config = dict(
    hidden_size=256,
    router_score='softmax',
    init_std_router=0.0297,
    norm_place='pre',
    norm_eps=1e-06,
    rope_fraction=1.0,
    attn_scale=0.125,
    init_std_down=0.0,
    beta1=0.95,
    final_lr_fraction=0.0,
    train_tokens=632400000,
)
Below are experts of layer 7 (counted from 0) of a mixture-of-experts language model. Rows are named gate (a neuron's input weights, with its number), up (a neuron's input weights, with its number) and show model dimensions 0-255. Each number is 128 + 24 x the weight over its row's rms, rounded and kept within 0 to 255. Numbers have three digits each.
Before each expert's rows: a language model's description of what the expert responds to; "mostly gets" lists some tokens that are sent to it at least half of the time. This comes from a sample of Wikipedia text that the model never trained on.

# expert 10
What it handles: Conjunctions and modifiers such as but, although, same, latter, highest, and digits 1 and 2 in dates and ranges.
mostly gets: " same", " although", " latter", " Although", " though", " highest"
gate1:142122120106113106089165079137121160104149109163107113098131169124111139083152133078179070115115106136163110165155158124151137072137177143128134096123135152174119108092132126174142172130141125128144100149112123081139139112168122160126126135121109149139138147114150080118110108112127113139105108152174123144137128131134145152093094140169115105150109157119127171150099112147149130086096141091137128129120132121153120140112133127133105131115141103112121115129129132138106136123147092077124159129135161128120124120065145123138177166189108132123163158143145148099110117166116116084113128128129105144104102120176102124170092129116161127156159135161133111134107158158087103166096101125146127122134102104126102108136144167103144146124139110092096124099152145117155165127070115
up1:159123098116117093149081142099109119103140139120124134176108137100165172118157136096131131102121125119095141156111096107129164148136105107097152144114145074102112111089128125144126127168142149111177121128116135153096101116107186109084105127145171108096126073155168123150144141133139162112123138097169117139122156155157122148155194130141147136127166099133112094114108112139155158144113091152092144134125088124116139108120133077140129094153138139078135130078125131106118120144124122137125147163126185159137142136103112099165132097138146088130135141097134110115148123090110106141147124164114091151112170113162146135155161115102139131107112153125112126179087156123127128119094150155090111130143088119094141122088149144149174117120129141136175109076153123137132108103127142

# expert 8
What it handles: Word pieces within names and foreign words, such as Angeles, Diego, Greensburg, laundry, Roz-, plus digits and diacritic letters.
mostly gets: " Angeles", "aches", "lev", "ș", " Diego", "oga"
gate1:135106153117129143118146110142140110122099089142150215108159117102083093137084122115130097135129107151126136093154115108162087162136158121115144169096116136073134137111092128135155125110122141077123133094169119119129109149152144163057117099133124125123135111041102141120129110135085130113165121125161115127132142129119123117086153159153158136150125135099170120151099149153103133124097165139138146162134149140095162127107109134123140117118094105117106128134173129179143159167118165140120107123101122107131087115118147100120154128168126110139134116108117117134134113142114156148129109125099186140144138133152128116110104145117087149112099136142160135114156179157155149109090159111139139124106150160102139139134125163154114138115107114134158176140138139119181110185113146
up1:153139114144104122105109125122129161136164089092154181126137121122167158133127161128145131139107145134149115169136086117112095108165092157185142113158116119162124104091123129157123112146150097159141124132152143111142164083142148089120165093128098137039107150119131142126122118115077129105140120117146142094126176115122108122092107128115164154090142124129091154121130116086134108081134150078098137118130105074135155158133165126124141091123117108120169139102120121121116119144160162060134118110182142126143122139086121115081115150132142121137119137130137154127119130106156126111141140081136159118136158105149169145169131084107089121118141127113128127113091163142107130143109083114121119148124129088143129104147108156134106115126131122175129141129138065162120160132134154

# expert 5
What it handles: Inner subword pieces of names and words, such as quartet, Marquel, clinic, Dinamo, plus suffixes like -itor, -arian.
mostly gets: "Scientific", " Candidate", "eter", "alia", " Marine", "itar"
gate0:144110128116123097156133179114121181110076153148098160141114164068169141129164129136162141143097113130105130153138081096128124100129133104156123090167097148123140100079140148124143116149153106148138137083087128112143153114153134113148130125130121133131145159086123096094096176112138109134147148142181102116154119157136178120116133120131172137146148123111149130125144125106139142081110151086144141167160131147157118134144097111166112126176120162163120111100152143114126116116133098104125082150140127138146152154132135140140122135149108101072120155149127148112155117086153149125120149091132135075162128142160117166141169104094132133109099167149121145158141114139141179176082112119108132131162148154143126157116127086125159108172148120130141111126144123092156134111088143
up0:163107123174137117144072149075117158088138157179138131120139143116150145114122176126173138130107110110149135146159117113125118095131110118114130109170133160128124141138158089107129143135136153137102124110127120126135124083145130129117130131160092126134106113154128119157103193119133148138122185175133141131154124141118166091156133129116122133134123103135106118128125157155121157122163162119133142166144114136168079113132116083131125111124137140182128130097139146097106120129097124130142091114142115122088146136169151183113130154084132109076127141166163142134110122107119106142099114116131104095150161085148059159124178081161142116124091169159081116183117100135157146144127127145132162109147142115095130136142102095133124119154124136132094110122102102088137147082088122

# expert 1
What it handles: Infobox field names and biographical verbs such as born, married, died, Country, Apps, FW, often at line start after a dash.
mostly gets: " Born", " married", " born", " Released", " FW", " Apps"
gate6:121135125105130088108124174130146119137135161106125107117134143097145094155116124168082142110151084145089128106122136102120168132116134125092145135147120138150111123103130092112133148132203139126117141133128141114150111125104110105095097131124072151138153126148113099109109122079137117141162147083070090199159117104123143109146071121119094083149086134136093101154110132138095117141137126109142134116139160089146103148140119108148150099139143131126102103127149054139129148137104126138119122191112121141139135122140122140145126098167093087151140143154143163111118124142148143116107145137186106120140144155121175129139128097144157114120122120164126143176125138113181108124101121159126125130129153145130108146109151104166130149119099134137162093119201115112078163108103123
up6:133098121152156156097087133139183123143158087115124164140129120102147098123176122096107115084147152142141073168085128129117136135146134147141112110138158161121102110147117138116128160138128141128116116117093106074157108158116106117124121093119138140136156134153137131145096161133128141099157104102125141167125161145170110136116148190119160100143181127130139131116092131107111136080104168137117089131137120109147144141113110121128151137107159169139160088114169088142150109143170173134128107148107124105084123121168126123118155114149137130165134117125144191146136128142150099124120146110162143159130150168128137073131095094104175140136118164103125132125151111135128148153127139149115104133126081102109074164153136135082102116101132153132140111120145071155119079101108145

# expert 0
What it handles: Digits, percent signs, dashes, pipes and line breaks in tables, scores and infobox lists; also early word pieces after b/B.
mostly gets: "%", " Binomial", "rah", "acter", " points", " sq"
gate7:125155142115067108160121141146150115167145140176127156118140101120126131090133133110166102110104166085171080119151129085153177081160154114134141126114162094150107140086111124132116101095162122124138134120144122137107140106126143131164094138127133140119136141139078131134138113125147087105107140134159085107091063134165156101147124107147100099126084137138160142130097121108125120079118110057084124156139093158145147108118137095107138137107120150151161094143125142172108137109163073161127105115140156135116193194136125136163129128144173141138079145139107110143121109115160111104093139110137131112143102124118116110121136096138121128096126105165125099143135150125088122102129135117129150131102160113138155166138087148130135126140106117129091133162115126156098123112123139
up7:122147172103149120144156138137096147117130116071144107145158137101118126135119102148132159132127127147123165144119130132141119154139149157093144142119140150121135138148133106175187167177110121131128171134116109132136080142133086158104130120138133101101147117125154120122150159148149074126121101103138123132111144109132145130120084152140141136163198141122119110161180109153124124116132089140161126111100139080131139135183154125161089136121148136138118160145173130084139134131100169110129102082108110154140110095103155098146151097113114110095161140099111154123159135091127137158164121155120114116090110121138110126112164117115117132142137151146124135089142141112162119116106114142137119119136096145066097149089182175131163112097151153164191125105111076110147150165114142

# expert 6
What it handles: Middle pieces of names and technical words after an initial letter, like Saint-Casimir, Chastain, hydrocarbons, cope, plus table spaces.
mostly gets: "otton", "ript", " those", " arms", " vocals", " mathemat"
gate6:142157077106113122123079123138119131138136149137130111076145133107091146088139124137128093149155104136200151095114150104137145130150122099129080129137124135104160130147141123156165148080117095105096141138111113164094148097113171097073094090127168086131121169140123154086159109135129111150122116121129122118123111147132148160109158125174124128179164137115170153114135149181137160114163127143141140174134136124132162128129108095148155082158127159123159122154140094149128128093162145092143113128129112103153142123091172118174135124158108074151142111161126152112128113095125129123128145117129096098074156144124128159133132116078113139155133157139095136128091130087147141100072129118123147103138140112119132135100110113097111144096173116131150152137151120128122099143126107
up6:126148133139076131157135082138131174103148157080175112120149116118123131145148179112128118109126160118111105104121190159152096140145100167133097100118145130122107152137129121124139127142111135123168111135118108152110135106176095126122150169114119152154142071110161121138115120164128137134105145160130137135130109140109128119133114159147153206119131108118165118091121128057167085162113092137138086105139148144125102136140119139164120122156134081109122112107144116120149134151087141132109152147129180139115123138113140136091178111078107162118115125121172110123125125113095156137108130144114108120151134102174113145138095110149163115124146132141138124108140105144152168159164100145095080117169112104160176115113142134112133162124072115158114166130096159132127156121134164

# expert 3
What it handles: Past participles and reporting verbs after was/is, like described by, directed by, written, announced, plus See and Preceded headings.
mostly gets: "See", " Preceded", " designed", " included", "Note", " written"
gate0:140139097114106120131118142158155139117091167131146166151148111084119097167153142131123136122138107138090150094130137154144126119125143107115107133163118130158175101150185107136109102120132144148113173124134138131154164095130084124102129150115177115180139182121130150116116107150121102135143108107145126171152190130121117109149109089167097161152127109087110170128121063129083116149127109130142140121132136138143106129131119120147116105144150132112098138142135158150119175085095110128115155164108158119148183157126143146165084141125127093118093121129092145111155112130128099090108107089123125114108141148125109132124148083136092077095103129137111110133138109110108092135140143115141147075150153156123121148104141166171100121154112102167143173143103094095165090129130126
up0:150106097147120127110129120087126141125120094143139098086104130113127087093108125136160118140103120130145127150139143102131136128149138096107122151103148135170125145116109154152163151185152120128130101110153105141124101184098150128107122141128078135101111135110077116115119129100130149161151183121109102117170136108091130156128175118144127120160104134097155139145148105122122182135132147142111062154127197102140119110155134116146149132147128119136127097136103120111113124124138179130134091111160180128119105084139138150144142138141156157094165128110146099126095128085133133173126101187167114157182146134113159141115120107140161135152132146095149141098113138117122172138151109135110143145147142147157130159128119083053147108111136106131125085162163119142127172144090136

# expert 7
What it handles: Second words of place names like York, Zealand, Francisco, decimal points in vote tables, coordinate marks, and word endings like -ry, -er.
mostly gets: " York", " Zealand", "ression", "ellite", " +", " Francisco"
gate0:117122133087144123102151124154191095089130139131125111130171165126093145104159091105145108134161126131122138104107103116142148150142091111160117091107134120122128096116131115143131107089094115098124112108070128160146103114130178145144114130134112124094116137120115156114129129114120108112126063135130079106126161100146114131132164131131145129130132143113117118166152163173113096120152090144108110148157160095129143136154119141140163082103154111072110066158153115131123115149166152133120150115140118145159121142102174109060179106105135111127111085101126137123179125119141141113072091138140097132091143172126144132150134127139143118149152132128104131129198142151153163140114109086141085110148132125151150156138123112117131155124126129163146145132100114122113151184150160
up0:112136122137190101122135154142130191172151173122106129127122139122159141160098122101112108136136139081125149124106140131114123104108109088165175126157104125095151132144137075117090160146107108093118144150111189125127151130127129123154122081098130119136150108126167132121147082113111143133144050109139137114151131132087147113114103152174127112061138147114122132133103155138121105169118131112120174104127135150119138154101157058101137102181130108113113134125111069126150140095120114137139178157109138114114167164140115114139095127127117129129102150145163076151123124149151117131131151144134132119096115102143084162058118132098143104122110148129119092131129128135139139109110103112123122148132098099118108105100108135167140131127128132109061156099132132122123110149119116